From a checkpoint of a small mixture-of-experts model trained on Wikipedia.
Training: a variant of SOAP for the experts, 736M tokens.
Below are experts of layer 2 (counted from 0) of a mixture-of-experts language model. Rows are named router (the router's row for the expert), gate (a neuron's input weights, with its number), up (a neuron's input weights, with its number) and show model dimensions 168-223. Each number is 500 + 40 x the weight over its row's rms, rounded and kept within 0 to 999. Numbers have three digits each.
After each expert's rows: "gets" lists some tokens that make up at least twice as much of what it gets as of all text. This comes from a sample of Wikipedia text that the model never trained on. Tokens count by the router's weight.

# expert 31
router:537497416403483493470470501498486411480495517544488475474509557482510450453519507493597438502476494500611517495478548516510474496493510533510464489555494534515526550423
gate0:590463526474584521574499538483488484537490485508490473512534511456426558521477469497540507509406535444463513468485497594570483521526445530502465442483483504506475467509
up0:515506495491504558487492348510498476588498504520520456511505536526486574475475439406514587578478494493513515500543467479483526515495459445518523522494603508483489455495
gate1:486493487495553467545425508479517462488464514524484549460503471493546496492448427523467565516461419489539520456441513532476476554534571460481520466544553554510526555439
up1:500560513452564534456523462544476517448527524566493494469454485450491512476467406548535550526532491468443463503502466546441487556513539612509515520521519527446575461476
gets: " |", "on", "-", "ure", " be", " s"

# expert 58
router:480512501527597413481520504450440481488481480517514505505532532492497473507508442452535483450454475544554515548500550458505497464560481455529512510500536468515515451517
gate0:477425534532448475467555429516516462482477534477509464536511502506461507524462519451492509541461494516521503363507547515516532437439454504551538450464529505443470448531
up0:450454492474498470507583489526448503507496588513527534477466563422525551445457443510512520476567494446563490499493495535478518485486518498532497506409523553467459546499
gate1:563548478443528457509441583538557568501558514502571504547455464493534521456493514491445528516443540484513477500525505537493473486558552560530476531549522540479543463479
up1:433563497509577485491514452530492470428472540467544444528569556519509482475514406480554508458481435481456468482436531508546524544503517463461504538514510545539529510436
gets: ",", " was", " is", " were", " are", ";"

# expert 56
router:514528428459526493476505479492504502544525491512497463501508486564463371463483488503601546487479476524567531505536410500344511522520503464558499482495499474521522526517
gate0:522502567470566513476426487457571501518509524472391486472552509474414440575481509506514577521442522489490529448499520479496470530497457532490504521488476444486452474552
up0:567479493535515532510503540507497529524459549497563448490461519501561540432512417450516433519498503491507510437514410513500469492522445431522567532401525500509501435493
gate1:558534429475545550497426521470506467480519508558508532525455453521565502463426439534415547505478489503523534515452507485498523540485525529484544529565495451558546531508
up1:539564487475583505447533490504565506499512502529468461556463457506538565433532422519534542465520469434454371552492428544500535534473477566504517514473506509451514466532
gets: "1", "2", "3", "a", "arm", "enn"

# expert 32
router:474508489515478463460508470476513546545475536488494557495470524419497505492529491481396531472543520574440511488517481574584531509465507483482491395487510463547486496513
gate0:542516554520587481472450523520460510478507546462380511510521524455512459570492494477488513541464481491503526482463533484460465494568473582534520507431474533495433455547
up0:511509577515435610502475531504445489531448570473535556548476478513571547429525463535519481528462559523476547507639469552505499530481433453473494553449532503450504482529
gate1:533499458466593506526532470461519547503502542506627542485476481495469511495498512537445529568423521451516490485479596470515479512542495541445510446515516588590556488443
up1:501509523523507506520534528574511492436539558541456523503479480527489509394547486539576581497466419500422478581438481558510537529402501558547509568531527503482508445549
gets: "in", "-", " R", "ian", " \"", " the"

# expert 65
router:516490516489547422445477537513502510457487538503520466443461526536392381493473567486515480482587477530415565485500474405518504537555521501516466469492549529450489482537
gate0:546478560501576510492438458526510503562450501448434464486564439440420466563469425457521529527426474513462473422441452535524491496492466485528509514459529467486483443438
up0:599506534523499619444467474516483518506458506501630470531531485457558582433466451532493501535533533482484488477485444482469512489596492499484505476475480517478496475545
gate1:589575532442536458516472481456503497486449472503517534478467425513493506454425483509413573434433524457527548501529569532482489457549491505446445479525480523520502505520
up1:500504509488494486460498469550453477486501512512536434500508500457506481474465436563492534456549449501524513563414487504505546598472529517505556498545469442503479469487
gets: " in", " and", " by", " on", " with", " at"

# expert 21
router:532467538508515581449499500519522418483514506450485462489409468441514592496495461501443503503435480489361530466492448453521494493457530493482514548502552539471527544508
gate0:532462553472505582474538484561504525527548580539440454527575465466505474530473416511524550535404518530500545451458490535573524491490457499579511458461504519483484425510
up0:545535526495501530468531491426459502482467523556523582585420474522456559435450432510604485506507525481508505503555440474441536519566485452568520517503528488450474432491
gate1:506520523435499523467483540471495502499508521539490525564536437499561536502484496558481557492410494496466470454457478559474440523548539505402485493516555481517547538503
up1:498518466426537460519488452572489502471503488536550456557507486576508575498481466587502554432571461512509433454474535532516576494445492555416446525495553512451479539496
gets: "1", "op", " G", " of", " P", " B"

# expert 34
router:510465589471482541440510513478529351440482518514509500578485498502533552485514496496429463499531486514443511451506509470423480458494509529503488462534472537494516517451
gate0:514491504505586508464493460486542497494446507443476531499542527458472469518508499500563476541438568545476462364534554530495494517526560525522534553451530520471537443482
up0:529456521455478534509444457477450472554495553584551487488438549493493561473509463464504536580520528482521532482516493514487550568527449471518500506479561529471501463487
gate1:604532518450559511458476573500574427470538450518508507534471508491495563439411538558411517456447491506517492438472543498511465497529560500410450518565548565546470493494
up1:496481493454551465524487450526490548503506501478431497565514510481512544432522392500476488456492434505484437525447521607477482574428464450504499510536490493492452467502
gets: " |", " also", ")", " New", " Ch", "'"

# expert 75
router:501492480515506375547542478498517513538475535485459516524512530472480423460524500513544497527473486552499516545640454452373515477481493498525366527545556501511516530551
gate3:434471476507511479495540525512594510526459488472519521522451523538515518556489486454475480501500583515518420538490488500405463399525526494518503462535569448487572522495
up3:551486551470429534518546490514484412528528560476579483518504451521556481495545554434445454523538491502561431529529483529478562443526553461505501498523478432522432552515
gate4:480470471544516581526533481516503491476588478574480463491400549502486521452507513570497554509486518468519517609515552510507478499523504480543494566511477515466489517461
up4:496473442486530465569516626459552508541535470572581428417460479512537450524462452503519582523584474525557490516487471476376473453470457491462464564425492501491485518496
gets: "ing", " ", "ed", " un", " made", " fl"

# expert 5
router:529490511527439518477514463530478552502467403515540567491513492533420447465491502514576437506485533453492495473496522457527520537487500462521439506506482537534436531498
gate12:451494482502493489489524519520530498467476541479510571482522554455487507481457512502531468483511457457457517565560560479505554554465547564583557525506540502485429544548
up12:559463477478572476500486566475584481539499464469470476466410487518498510521508455543486516490508576516492452577476544467473494550486471533493516487486506456516530435567
gate13:502543486537486520491529475506485535508515462476569549484448532466489450566558502484553503508472530471513498510451522494504493532520425567522472522502455437473452564477
up13:499539552493457490533508551478513479459552594561502517452538481567529458484511601465578479499471460482488499510467515466546482441562475481557537456446436442570473521491
gets: "en", "al", "0", "9", " M", "8"

# expert 72
router:494516519437453532493518494464520494513522489486485573491471537554569557588479534459497478502537504465468455481507343610559530493526516517484452563466541493505510478479
gate0:564451546463527490523515452526496482496516489528490529488512508511443442491462503500520530545431589477485476392517504508563560509546415458515547541481544496443408433483
up0:551510525479502553487525476469454493582505490521552476476529492488488568508414433487552518533471536478499468494539343473490532521558523444551512502489456511406476436464
gate1:548489497434549528439468491472544502524496512597525598513520525557500487485446506494475527541494530536532411524494513501476423512568548607471495499547539495560545472448
up1:581547521558568473490521492523432455445488517558458528506509502485555548482479423522507577493489489443505468454430513511519525514425480618501468512584576446492455494518
gets: " ", "–", "-", "ly", "ec", "/"

# expert 16
router:525521502556461539441527484475517406489496507530464469463503455509482521468493503523542487519507445527507513445492489492491451525456540508505476517495508495521502475437
gate3:565556550519485551524504518484504504504430451538631543529414534569543522470503524452463519462551497512546440513468503489427495473525554479513510485533506446521522476447
up3:464445549468460548546514537499493475521465511445509538505526454454516481434554546500478467566504477530504424499524604566477537503475554491540524543552512450491456573539
gate4:491507571571518555489498546475524516436508476570429443543479517461542552504553445534445562477470469469496580485552470530440530485483523500500504541568466489499522509500
up4:499526474507556459484482575464552464546472400521486406440545471550490475538508517464493573535515540525523458560475487530488458377499532543505514614489466555456455472549
gets: "r", " R", "it", " Dr", " not", " Br"

# expert 3
router:470479572493538562543498491525496531493512503491517502464532561509506489471518520516574523460483511528635461599502435492520502504499538471483484444452485518497509524507
gate0:500441534462524438493521572544495504529473551509409497455535546483445473438502486492530542474428539569467484450485557581474493514512475477471508454464523444513469466484
up0:509455557423486563456514483465503564532484565482511492525479505546510554480482433471539496533517476466529549523517411488463498475643446410487507491484522527529522462437
gate1:554520482479475523529573538492505494467501491537542559475513506488493505531447481586436511486453500507472495496503519527512498499518558516481515467529517493641487502496
up1:548505496523536459526511434521506520455550557504470446496518568531494576461519423540470561575459461468485424482467524474528553523400506486490437522591550495564482483529
gets: "ad", " W", " E", "E", "ed", "ant"

# expert 33
router:488448499409488485454469525514524477498494489488509477557643485424515389469503522515608549472469508481453531539593546578519490476500511486532524509511499546440491484510
gate0:506479546479508427535492478491468509575555494524411486566611499490432456512518416479535495538397477490488471447515470500541529403525504499585529487427496514505478460572
up0:552525545500556569441421487443435464473493548509505433510534494529524506499491484471548516388507463442528501471545469568452439530480476436573524523498545504447470500391
gate1:469534507469532482416472520497450460501484524602548543515493476463522481461448516579524556482397495500482529486481495498508504517523540506405480532523568574566505534471
up1:438526468544570496549481460562472553493583507507511433558536480487511555477480454488469560484493488504412413512410479531505532565507487537548518527546517518538509509541
gets: "|", "or", " /", "′", "I", "y"

# expert 25
router:487508488475465388481503495509498534493512503515494455530544500523490591460503493547403545485541486502452472601452497464445503518498536511511435532505474511542481496529
gate0:477465557539556502515556478549470466552463535448444527519624478511442500535442493507546518461435516516489491535539529488529552505512494496538549519403460498484469469518
up0:459502503486504576499507507433481472454515510530485546485514457483480548454444459470517587484518474581491446449540451556491516492530430445526475481467542446470515462461
gate1:547513467499523516466442530504510537515515529620549520529519530471491496527437545480441538521469492524505519476475622487478517511536508502465489424515509492506529556437
up1:453503487516571471507520442514547492462572538488500433489550456501448481454545425545555578464467464457403424498436527553488563502451483631535506543552531526480532401563
gets: " |", " that", ".", "ers", " which", ";"

# expert 57
router:505496463445494446480475502474516469557472497523466547480452460339518498503481538516456517550503505481468489524513558465558489530492517522539525453475498518487457502523
gate0:553450551476578522524510468540513504499489545474484510527549469482429501582442448547564527491442525481508557437509543533488466536493462506485545489476491487498531474524
up0:525482513477507582495515479504464452541517501458547486505499497473486549540494435499522490551475560443504508492548423517504555522509570406522463526500523519433542490503
gate1:504539455488545482554469512503530453488547506527540575516515444500504486503491497551432520565458496519518491506468598510473487561480497534473504462556600558516546525459
up1:475516530511570515511471534522478525561557462477537405603511520484505534517513480534512487463565449481405463482438561539506537572463560547468482569575551495465499481500
gets: "1", "2", " H", "id", " h", " N"

# expert 51
router:479542482412471466483439493500492565436492497465526543516474476555412434542474531506563474511459478471504543610542378421542486527512515505520527561479441507479514508526
gate9:483503507539465592462451479474451488515504566501504544494518503457534549511432536490543530516528520501504427591458530510495453517584455521526481591561427455485485489526
up9:435570516505507521535497526481484531507506425480448468496493531515410529497508485557532462506520480451518520528514527462512582471564456529494496552594543492450508467537
gate10:477554456485428519547537538515504457476519486466536445476517476552486499536467463534526471563488542535492472472524528466496521479512527484477470497456582528517549491520
up10:532503518549454549546453479569439564462482470537503486504493517474475435453488500426513523574500444526558463484432450523460458440493489528441488484489499527551484454533
gets: " a", " an", " as", " A", "on", "A"

# expert 19
router:482464565510453425407403508474476578507505447473483485534558526390495481478483474518604468544479494529629449538520482436566489514510543500517507476502467562527503430452
gate5:497480507534516497486464515484481520471549515450534512458494454431482516573507516495542512524535480502550434569427466496468431476432523445490482495470478459492524550492
up5:529528476504518564505504476477488546492447524464510563517501482508501524489490468523434503537402524470463492453472564458488448488539511436435559537530426572509469473576
gate6:514451466513470522521541493491470491467542501466532514486468559577484479526452559552456508486483448520499510437505489479504563530520506466389513510572580471477438487436
up6:448511564551543570477482529448461543485520493514508519478529578462504534557481485471543497529536561582508530503433522458559466554593561512472478487513438444529488446495
gets: "|", " T", " first", " |", "ot", "ar"

# expert 73
router:463557442434460388469441484479507540451480482478515473421538489548520428501464489499519477452569502511520517547485322450467489522483522461521452543539514532516465501486
gate0:489480558442535452471532514516477555529479542561490557434612484484504503516491473474528517500454519439486586502516506530462529551491520554525511501477449444513523451482
up0:526531512494525572487464486516439520477515458514549460512427493558463501500486424459544472494497466488487435459451427547544455468529523443561507544481550532444426499454
gate1:529495539464472466522449501493484495534547477529521465527469503534492568501513497541488562486470499480485480505481496457441482557526466449525483522557525522549509508482
up1:467502518513518501432552463494420550501488559535561493522499503529497500460513459480506544422495431412436484470438524530492573461455504563518529510485507511477508503521
gets: "s", ":", " |", "c", "ir", " his"

# expert 22
router:497544491514503529568484495556525556480501546499505522551465477511423460513478514524405498493496443459482485556442522613465525551455468506538564493492484480501460475490
gate9:427497530565502528459479495579470467596539512475498518464550529542475583491382585432478509488488508509481447571506496487507543531583538476509512501487515473556452521438
up9:417530519517509511538496522524588453473542506477461443506487530493499478500466466541517528531521453501536567520531496449438457589483483573559453533541501466500521532537
gate10:480511445478450448467512507490451539435444428497603436488506483502561465496498464575468494551473502576481431489523545550468559462513459467550475527489471558511413498541
up10:499476551549522554553383477544413521485461494548496513481515518511515525441481556503478522521528458462520485516458498502558553453555497507442480514496491481569435455603
gets: " ", ":", "re", "an", " U", " O"

# expert 15
router:525524487519574485413508463475493525501454487531515515547513471466469384542506500488525520520509526524641452520489529494502472455467501475510534449643536445544522501448
gate0:529477540511484491523471521508500492553428480526541478474491470573483489557471537465560490516488543487464514421528459469499481488533421411574526454471470513477504447542
up0:484536555464524587482468488504475521522537538504549478524463522554517579489523443439536450542505509445528451486525441515470482479489480467553570516456575526445517448509
gate1:473553511471557466485446511521525514507569510520536583508454431532540502494406470504434560484467493490584520517459554529497490570483487474519546443566568533526541465458
up1:509575458447547409488470499476499501507498511444487466589511540472485478484477474489548542480510481496431408498519542576489497487565511512494507522504574510427530494502
gets: ".", "\n", ").", "\".", ".\"", " but"

# expert 45
router:501485501462508461463538480483517542550503507498470536442503486515497527544543535494625496501531497506421482454519509599471523483485526507525635455489532500497522456478
gate9:481446457484464540509508572459458475526493524449412539463474556465497576498419501430603499541564500529500428483457459543628527537533491447578500528503524464505489484534
up9:445476525485516589507449526562550539474566548487447488455524517473484577486495483567461444496533453511550591465536498453465532549541446456500524486542494497500513419524
gate10:545484489503455531539563495510484462448519380497594508476465472530543477496490454515472509504457549503489478459474476397508522432518478468466468519524540490550489518446
up10:515438545499500544557445472556419548472478496502478558494538431480515473453485512511465523563485483464526488519478469524526473497522499488475423441459548473522451428535
gets: "0", "5", "6", "1", "7", "4"

# expert 29
router:469486535466541499525560482515477389448468530511528478472488509514541568528493481500497470531504485483443525531495558563524496524495424477507560472569548463492536483481
gate0:515437545454546486513495511524449524545443572486531481548538423464499511470467496508499460553452452502495557450481484509513473434498448527537519475429511531489499380486
up0:480524521485488521489526480506400503495492555468601508532477508449491571428437460460532464539518487413438470476478443491407541554488489352509521504491497508459466498450
gate1:507512467497509437486445561500478439452505520551545465497428427494458473491458516506390552481436590461509518492530565517522491568498504527485458555526538537480517491460
up1:400519543495567527434476454524439492471532573494534502573519556526536474442529456546553527504542469480465454446430511534576536523465493488493438544569491511476480488507
gets: ",", " (", "0", " –", " -", "),"

# expert 67
router:522454416528495325502495495480488501559519519458505472465540500529526578520498442500481543467499491445461499500540543485477507450516542563495420518470453515458483596509
gate0:526443544544489495520565467498535525529521528515409475550510422493486480540458487429492476484414473516481490493514529521554523459502479454485588488423543507501481443429
up0:548521506477529483485471554533447465537472527550546541527512500534475523470480453497545477478479526486492452473529418492507533554572439459525494486472524507504454507500
gate1:504530443503585477397441578499523495532528535543587492561481450446481474450519517547469571544413492525533505548489562581471446495537527468447518493558464491524502563447
up1:450525571479553490446499495525485480495522507518488445526509494483521519502539386510513579468548496502400427511466531514555468541457520548550510592442503464491484434499
gets: " of", "es", "um", "ers", "\"", "er"

# expert 69
router:501534489503502557572520495473516529502541478487477497499547550538508455486521502533487514463492505537489478499553522583534539459479510470498552519540522522494544508431
gate0:491446530493592493478477510498526493535460498537430509502604505543495487503464454480512494546427485527506509480477529514490544532510436523548513450493491518513524425555
up0:507499516472504565519454505490458472536542481499621525498511508536535609532449539529566506539481516525453491441549401478538514528553485378553545517504494500457456467478
gate1:495559499505561549511456436470563510457493548545543570474520555568564484445520522530418522507464512502572565487497569549529446518522526435481498504557523534561499586476
up1:527548493481548502465588478517496516504559537513521479521442555446521490472447485514568527523513435520467440536479507523449539513435536572453499527529583457486562537434
gets: "'", "ly", " |", "-", ")", "ley"

# expert 76
router:526498536466480455478417502530505469459515457426542491492512537494507504482539477511572510486535515448458499571504484532549513468527453536508554581578426484535472518445
gate0:514507589498592483494509465497508548565430499480479479507562533489518450535453423536472488551522471483475479441487558601547498421530492560515504525395531460447524451545
up0:512551537534488542477524528535480454520443595496498540555499464536465533427581422433544538504521534471438459445489433485500453475534508403483574520445478481506457483558
gate1:484548441501553523526511514438472471513508431479571536476547471500522528542461520536375499559513553528526604508506605539466470553513575513466515467481499525571513522456
up1:505608525494511491482521505536476464449510506579448507531495469471520497478537515486557527505544420470480441453486497482520565454522517562485473597492574453503456473571
gets: "s", "as", "t", " ", ")", "z"

# expert 37
router:492476536400574371494493486518493495557462596493529507482420472461483516469522492495397457535446446547472544508532460387459566494464537463494506389456505464509459485477
gate0:441517535487556432540511514570490533503522566514442510500541496450449540497463520439480498560423507491513541515487514493522541545498454472549515457485505519556473445541
up0:511595520517480507436499485412484505524512519500510550546484542509532537510470515503492486511527469496466540517480430565504475521555496411497468476449547521455511492530
gate1:518625474470523487461479458508507496494501495537541485507494487560539502530484541497407527517412523518503492489437538498456467470541608543482507481534560533597478483484
up1:482485517554555504534463472538465423504532504529509465556528468549462600401456494562464550492469445485503452552437482492508513490484514563496506509567557524497481458492
gets: " in", " for", " In", "in", " V", "In"

# expert 70
router:494511547557462393487466481490528530536447533477477500466476529460538494510522513492378518487562441443513499516551464553386505466518513484474529462499512545474467527477
gate0:537404519444508457481561460520526502596481561495472434517504484439468496518472561508506478568491518499465545413555499518521549471534471498487496499494562502490520448555
up0:496507477484540545493477475463536474466529582457558459494553454588558483435469450496485499543546515532462448470504457516445529466534522404476546587500517539511489421461
gate1:522551467484508528538464578525510523438526513517540454561490482551522500496472444473449541463461474427486500541468540551421503557523506545455490430554541571503523531469
up1:463509503432541417507496461596529488482520535491489451536542515538450527410531475511537549471517453520461513554464558525479496493499484550503511531554531532564498561544
gets: "i", "s", " m", "m", "h", "'"

# expert 9
router:543485465388537336455515498466507347493539482498479495520488508362508598504525484500456560482472537481555529484498530483461543481476477572499505518485501456557529553455
gate9:431563459478428481440542452538511479546494476534487474458519515426515572549450493542518530468506511442490475568544512462565528526540463518542528521461506424508520552493
up9:500513500527518529565460534478562462510559511525389505449513450479509509536432486531463448519547424516522544589549490504537542574512480472549434468564476494521556444535
gate10:459468468504404486468536485532424502442513414526544455524446487485536495491464446564527510580522516528470424454471514483546592458533502443512458505513506439517504502432
up10:507462510490482512524509519438419490506472474507549489495495579571528464445465517487494493446498434469481519507425433588506494490560513528492474468538543478477469440500
gets: " |", " for", ";", "er", " from", " was"

# expert 55
router:484476556466515584414518485508499498451471433434488488533442487501537538482499417533579516524540495484496536516529510498429505501440480471535533522496505507531499448487
gate12:447469463483478560443523512525485502505512580494546459504504509548505539573500481556539459468517470460417464512492489479475477556483463546518578526500550451547483550487
up12:515514451450543504462449530502478489545516485467512414474481478415533503532465479430460453487475542485411488512515498530477533441486503515510526483423539391616485406547
gate13:494500475563476491448518523571512511448544533506547545482508513495488420535548494568536532497537504584481486472443452522529427559489466573621494463489458430467443454522
up13:454561589459452469477468454517462525462552513481497534487526457570552458599569520475488535514552435601522530520466524487511408482555484472461482476478474501554479513494
gets: " ", ":", "ast", "art", " year", "th"

# expert 10
router:482488508434474458545504507480506355514478512492505546513513544561481546491530456498492545510511522507415490520529509481478490509499552485498538515638473490509462508501
gate0:495452535507525477528554471542478542499529513474495465540561511482486465533471429501529515568469525560519520501516549527546492545517474455498580466449501503490486393548
up0:545517531475471541488497492488500462506382527502550427477520458459478581463498448452531558546514448461459503462492444481439479431544520444518537537499470593482476443493
gate1:504526446531539495489444506479551528447562494570512553519497504535548481482466535607516549506502518534506443482465538513497482527505528552473515546576549481534499441490
up1:530572501517487503487545429478544479454543469507478438527453541501565525488504403479509539460524398482448440491491550546495552519483536560521510539573543445415563496494
gets: " R", " S", " C", "5", " c", " r"

# expert 64
router:513467509454455478505468491469500568512530474478500519517441534465508496469512529514445490479503502486437525458436540529455535539507454502470513382558517521496496479506
gate0:509440530457558468498547422521484547535482521504513528472555461498505434464490531542476515531445484508531518525522492541525543479558514479458513511450526554381515396486
up0:439562464519550628490490481492416467544510549537516498474537481522520543504521495505508521497460513512493443438517420534473499488504537408516521478454500519453522449529
gate1:559468510474545516462498514526498516511486525537546523522476468503481528498456473522482431506490490470507495503479496555445477549518565527482520460472557504567538523451
up1:540463549486514418442502453538474525442519472531520520519501508521529461412518469478539556439528480478411492499461520520501497498512469540499530514554568494524446486505
gets: "s", " |", "2", "1", "°", "land"

# expert 71
router:539466447490481640500552480528509467539471525511522475525523543438466587497508501472465433488517474527571502494456424448452515524490518522521636513506481517516524471474
gate0:490512537550573498502513492539404491521480437507425512479583439481440489537463456448551524515459499515507508484478477479490519515477471434543495534465528527476448496519
up0:524509541457509579491506425453486501559493528497523420482562500479524552506536389442475532510472472469503510474483431534476542461522524435550491500428560517495457492452
gate1:516524474514532498478464548470564544463496479560524555508520491486545560478480445555469532534470456460485542460485555493463495556503551522472462448593575502525538450446
up1:528534497469536543449518531565525522467551587536522421520471460459451512419604501507475521554483468508498488516437552593465482559477479482513496529496542459410490477498
gets: " |", "'", " he", " it", " He", "and"

# expert 0
router:480463537453488447423537489496526377493456515520446508462598498495552504522471481484519486562514487533574481585478511605540528464513418507554461451482513519535509527536
gate0:550472523556568479508455525497469490563478519549467439446554494508446498531455448504513511560428531542524506426512526549511493476492482505531548510488518517498430449468
up0:438500524514522564532516438493502552532437523490564507447514540505510560476510472474508513592472509471482523522556436523474548508528524467480484509497573509507492499465
gate1:535494456482563448463514464559496551470551550508547518531508551488526509504454549532458504475450484514526494516541564498507505554556479531427479403523563494568497451461
up1:544514560541519520523430494472408491492564544548490469519503512564535512452466480512525531496567441459487432481433549576485537505463433494506486498584542484478509477528
gets: " (", "0", "th", "6", "8", "5"

# expert 53
router:469481514508517376490466471500517518532504544482534510472487477499553587541511497500462525500514497493447496519487556623551479539506465497505497575494528473484499506497
gate0:570474506500532520557568413505551473492504572536482498548506566483475445505443469565519493533468493524456552387514576494522528501523483516538489502424534493408482448530
up0:463455503496503511459491465487441444546470523581530491545523511476518538472429438467483493534513476486523505528534419488495499541525513389477506544434562521434458485428
gate1:491549458563564531501526561467499492411517510507532479493522422535469521508413500571414514464423521537502443457514569533469454469531558495500456479540468550528517537459
up1:488495560536521476544569463535528517500532552491530445507472531427529530479490452512532525524505492475458457527420476529504561504448494572470492507562562520464490452544
gets: " of", ")", ",", "\"", "),", " to"

# expert 35
router:477499469574491494479489523538504505475506486516508503456519515512474534481491499516594556488503482475494475518416505453518489536480519503508537468578469527474501483509
gate0:564472558483549431505522497519498565529425552537439495478541457439514506551480462498510510530432546484470534524529520551597437507547506523558481478519565497482454486528
up0:522492527512427549487467471500393504495465464502543551546519482541514568500505440448530469481483549462477469418527442509421495511505413456530519560465515452501500517486
gate1:512596474499523495429528501502479532452525487539512498493491461523475519536456516481399577538457530502483484500477549527491480480438518492372481485516500563533425501476
up1:494500490471525451524561518562496497481511532483567434546518511503476513480505415602459506422519531463509473443470469500476511533469535495518420530493513524532482584558
gets: "7", "or", "4", "3", "ed", "6"

# expert 30
router:473528511456489438484475491517487500466498458514494436535414533509464482513524507505612485518515516510441485513441430403453498510472491507516544492569483492542491453526
gate0:478492580579571481472518499451557445599457531479454481492491479415488493572493444491469522545462456517508505506489463534544539454511441548525503438477489457497480441530
up0:547536522493541551531500502482482489517430521539564473535471516549586588420468508508474482506484511448435459518537456485458536516557525416524518513440524500456512473421
gate1:568518471423524447505460483479459459492543534560551521501426475528519501468440501626471539511483479542513534420490530484485492494478522488476435466583547561532455547517
up1:460587507495614530475467507466515479523529505456490477543462471447485471440573451506513533483550492483411408445442553520504555497438489492473470579524516502482492478535
gets: "0", "9", "ic", " of", "5", "oc"

# expert 66
router:476563519453566456463504491514485484554533449479474486578544505459521448536507531531550519456551516470535510513429455451529478517537450480543503461533495482558517461512
gate0:561479498485601506519561451465518455491506516526434495505537550514459483515472504434581480573405501474514485392508504494475507474495431584520460491498513503487512410497
up0:504540514501489552429493501444492467488482532557483516478550486509477581489425529502588584508494558480489548551436412529466515511534486462533474559454575488532520460526
gate1:557554457443517482555454570496463496435496484539512532482447455492520516534433468573434550496422552537478496528478586535494497544590500520493529476595575558549559473465
up1:482470471496573474522488417521431479490471534503523478549492532483500489417514445451576545525480458443359446479458489547522568501466531536550505490524522525436488472524
gets: " ", " \"", "is", " about", "if", " only"

# expert 41
router:489518552478541488396523497514525490471527500459475580539457497537553538479503479534537574482474508506587505480459497451504506470478542490491467498452446464438501474537
gate12:513511462417494542502521472547532551523474524515557522473525507489581524557514495480546433549450490537460540530538587511462586586491541516455528599456531472496505458519
up12:507485428526540511471449500419497477508532543475452473443455515515489453537484477447515464478496510477508512543550529528518579454514496498522474554491539446595514526521
gate13:475540460555484531480528520543479513457555534455509545468506505510511441495534518555460538483553508517434492519457490449547502556571492536545545454495448467532459526511
up13:512568574491447529461486548528499412408557483494552479532521502528460479512517538506555449483515472545549476545502515481549489465540419484509539433489502493534526465449
gets: " ", "ated", "ed", "ing", "at", "u"

# expert 63
router:532509477498517467512536496494525394530553510521499503531471449516504576470460595482575515504505469514645532496528269497439489477527519505516455525439551494564545526522
gate0:596457520440511504531520414485475473481500507451494482520551498439480442569443400454528467520443498487496463465516473540547573558553492491506481460454510470497475429524
up0:501526454468507516518546512420474505511475475560527477464530467488535541479470419443477532518499555458466549441510456462478499527522448441540546460438546576528507456571
gate1:579496467508524516493464534532494494550554523521576536481488509511520501525435559523441469542479502515505429491467522433388483534514529530484543459562566527494490506451
up1:537490529479517483500446519520501501521502558535526438593538510499484519397541497503536484476487436501518463461437496567529551475488509441475489509501547473523520478474
gets: " for", " at", "6", "al", "ens", "ch"

# expert 52
router:539504449542501462508431465497510582477520482533499494463541523439475389516470490499548420503478528547588500465504511593457455568521473497511464413522475496520488504476
gate0:499416471550531454495458515477504500554469509564454521495531458448440454508455512491553558539452549510496508496475516530458534500557501493524550498485497475511544466581
up0:492532531510445599472480493553455493506476543509521525494439430468525567478503389447542449474522475460552522493515450521485508492474411403528506499482580533505399482420
gate1:564513433492561534454489483564476519472521491527501512478506519472572527427458469537432562503504471475522485490463549522486487505474580490452500476592502551535461527383
up1:432570447522559531491535471513481555511477525503540524488490503467519460460529444511590505518490462475459442511463532572506531516436496567497522485554548513463535531500
gets: " K", " S", " C", ".", " L", " s"